From a checkpoint of a small mixture-of-experts model trained on Wikipedia: width 128, vocabulary 2048.
Below are experts of layer 2 (counted from 0) of a mixture-of-experts language model. Rows are named router (the router's row for the expert) and show model dimensions 0-127. Each number is 50 + 10 x the weight over its row's rms, rounded and kept within 0 to 99.
After each expert's rows: "comes before" lists some tokens at least twice as common just after its tokens as in all text. This comes from a sample of Wikipedia text that the model never trained on. Tokens count by the router's weight.

# expert 17
router:41 54 39 45 37 58 40 55 45 52 50 26 52 60 41 37 33 55 56 43 53 25 54 44 42 39 54 41 44 62 63 51 58 44 38 64 49 48 53 45 39 53 53 39 52 41 36 41 45 57 54 54 21 70 67 41 59 54 59 59 53 53 53 43 30 49 51 43 64 33 46 46 38 52 39 54 63 35 52 61 39 58 62 60 49 54 46 46 65 44 48 42 55 57 49 56 68 48 35 50 44 46 41 61 33 54 45 53 50 45 47 49 32 51 57 43 53 44 46 54 44 54 61 55 33 71 24 67
comes before: "\n", " and", " The", " ", " but", " which"

# expert 20
router:45 47 51 46 40 59 33 44 41 56 51 45 59 50 40 38 35 60 49 47 51 39 36 36 63 66 47 41 44 58 47 42 40 53 42 67 58 54 42 37 48 55 47 54 49 37 41 44 44 61 43 48 24 55 64 50 42 60 64 51 57 58 60 54 34 38 66 46 69 38 44 57 47 37 36 58 60 53 49 63 40 51 60 48 50 55 48 71 69 48 57 43 45 58 48 66 63 58 41 50 38 63 47 51 33 36 44 68 49 62 53 40 44 55 57 34 65 38 43 42 26 37 47 60 39 64 42 62
comes before: " of", ",", ".", " was", " in", " and"

# expert 10
router:38 53 41 47 41 60 42 28 42 47 46 33 54 51 38 38 31 68 54 42 62 49 42 38 54 61 57 55 38 61 49 52 42 36 38 65 38 44 42 39 50 62 46 45 45 43 39 35 46 49 47 54 42 56 59 52 37 63 49 53 62 49 60 56 42 32 65 51 57 31 43 67 51 55 35 41 54 39 59 46 46 50 68 48 42 63 49 66 51 42 46 44 57 58 48 58 63 57 41 52 47 63 57 61 23 58 46 74 51 57 50 38 30 58 66 50 60 43 40 59 45 34 40 52 49 56 31 57
comes before: ",", ".", " and", " in", " of", " ("

# expert 13
router:40 51 47 43 32 55 44 42 58 58 55 45 69 51 44 41 48 46 61 48 55 26 34 51 42 53 50 44 42 44 53 49 54 45 34 65 69 41 50 40 52 59 56 43 45 43 32 45 44 44 49 56 31 63 59 33 53 49 61 76 51 49 61 56 52 38 68 40 51 39 59 44 47 48 42 43 56 57 58 44 42 48 65 46 47 70 52 48 43 44 41 47 57 73 54 64 57 57 33 39 44 59 44 63 28 55 43 51 53 56 53 57 42 56 54 45 66 31 46 70 55 38 43 51 41 64 25 63
comes before: "\n", "==", "The", "|", "===", "In"

# expert 4
router:29 46 39 50 52 57 43 47 46 49 43 52 57 53 45 36 29 66 57 44 45 27 37 46 45 39 48 40 46 52 38 53 56 41 47 61 45 51 57 40 48 64 38 48 53 40 31 41 48 47 60 56 28 57 60 53 37 60 43 44 70 51 60 49 58 36 67 50 54 40 42 57 39 66 36 48 44 64 53 43 44 58 65 47 54 58 33 55 54 45 49 33 44 54 42 61 57 53 29 51 32 66 30 54 36 51 44 66 43 64 54 49 48 59 50 39 47 38 30 53 42 29 49 56 40 47 50 67
comes before: " the", " ", " a", " re", " other", " his"

# expert 6
router:27 39 42 47 44 52 35 46 54 40 53 27 60 44 37 62 47 52 54 45 59 42 27 45 41 45 46 45 46 48 36 50 48 47 44 69 50 47 34 31 49 61 39 50 62 50 32 40 41 44 58 52 44 56 52 37 59 41 49 64 53 60 53 52 57 32 54 57 45 28 61 53 38 40 23 32 48 54 53 49 45 60 50 41 53 48 46 43 37 48 55 53 55 67 52 68 53 56 35 40 43 55 54 67 39 47 48 59 41 64 52 49 37 40 64 60 51 50 43 51 37 19 41 56 46 60 56 55
comes before: " the", " a", " 19", " his", " an", " 18"

# expert 1
router:36 43 50 45 44 57 35 44 49 53 46 40 61 51 40 37 37 57 55 44 52 31 27 29 38 45 55 47 44 56 39 52 46 47 39 78 53 49 40 38 49 60 45 54 56 39 24 44 43 48 60 63 36 56 52 41 37 65 42 63 54 55 59 51 44 38 66 47 48 30 48 49 41 44 40 38 54 52 53 52 42 48 66 49 51 53 50 59 59 38 51 44 55 79 45 66 64 56 38 48 47 60 46 58 34 54 40 55 44 68 48 40 34 57 51 37 61 36 42 38 46 36 49 61 46 53 34 57
comes before: "\n", " The", " He", " In", " It", "5"

# expert 15
router:36 47 56 44 41 61 40 38 47 50 41 37 69 51 41 47 44 60 51 45 55 42 35 29 45 47 60 40 35 55 57 54 39 49 34 71 52 52 43 37 43 55 49 48 49 35 37 37 43 52 51 58 31 54 60 33 45 74 56 67 53 55 61 50 40 37 61 47 56 33 40 44 46 47 36 30 66 53 62 51 40 48 62 53 39 57 43 59 57 45 52 46 52 68 57 66 62 58 47 43 44 64 54 55 39 62 35 61 54 58 55 50 44 47 60 39 69 40 39 51 47 34 39 60 47 61 36 60
comes before: "|", " |", "%", ")", "00", "6"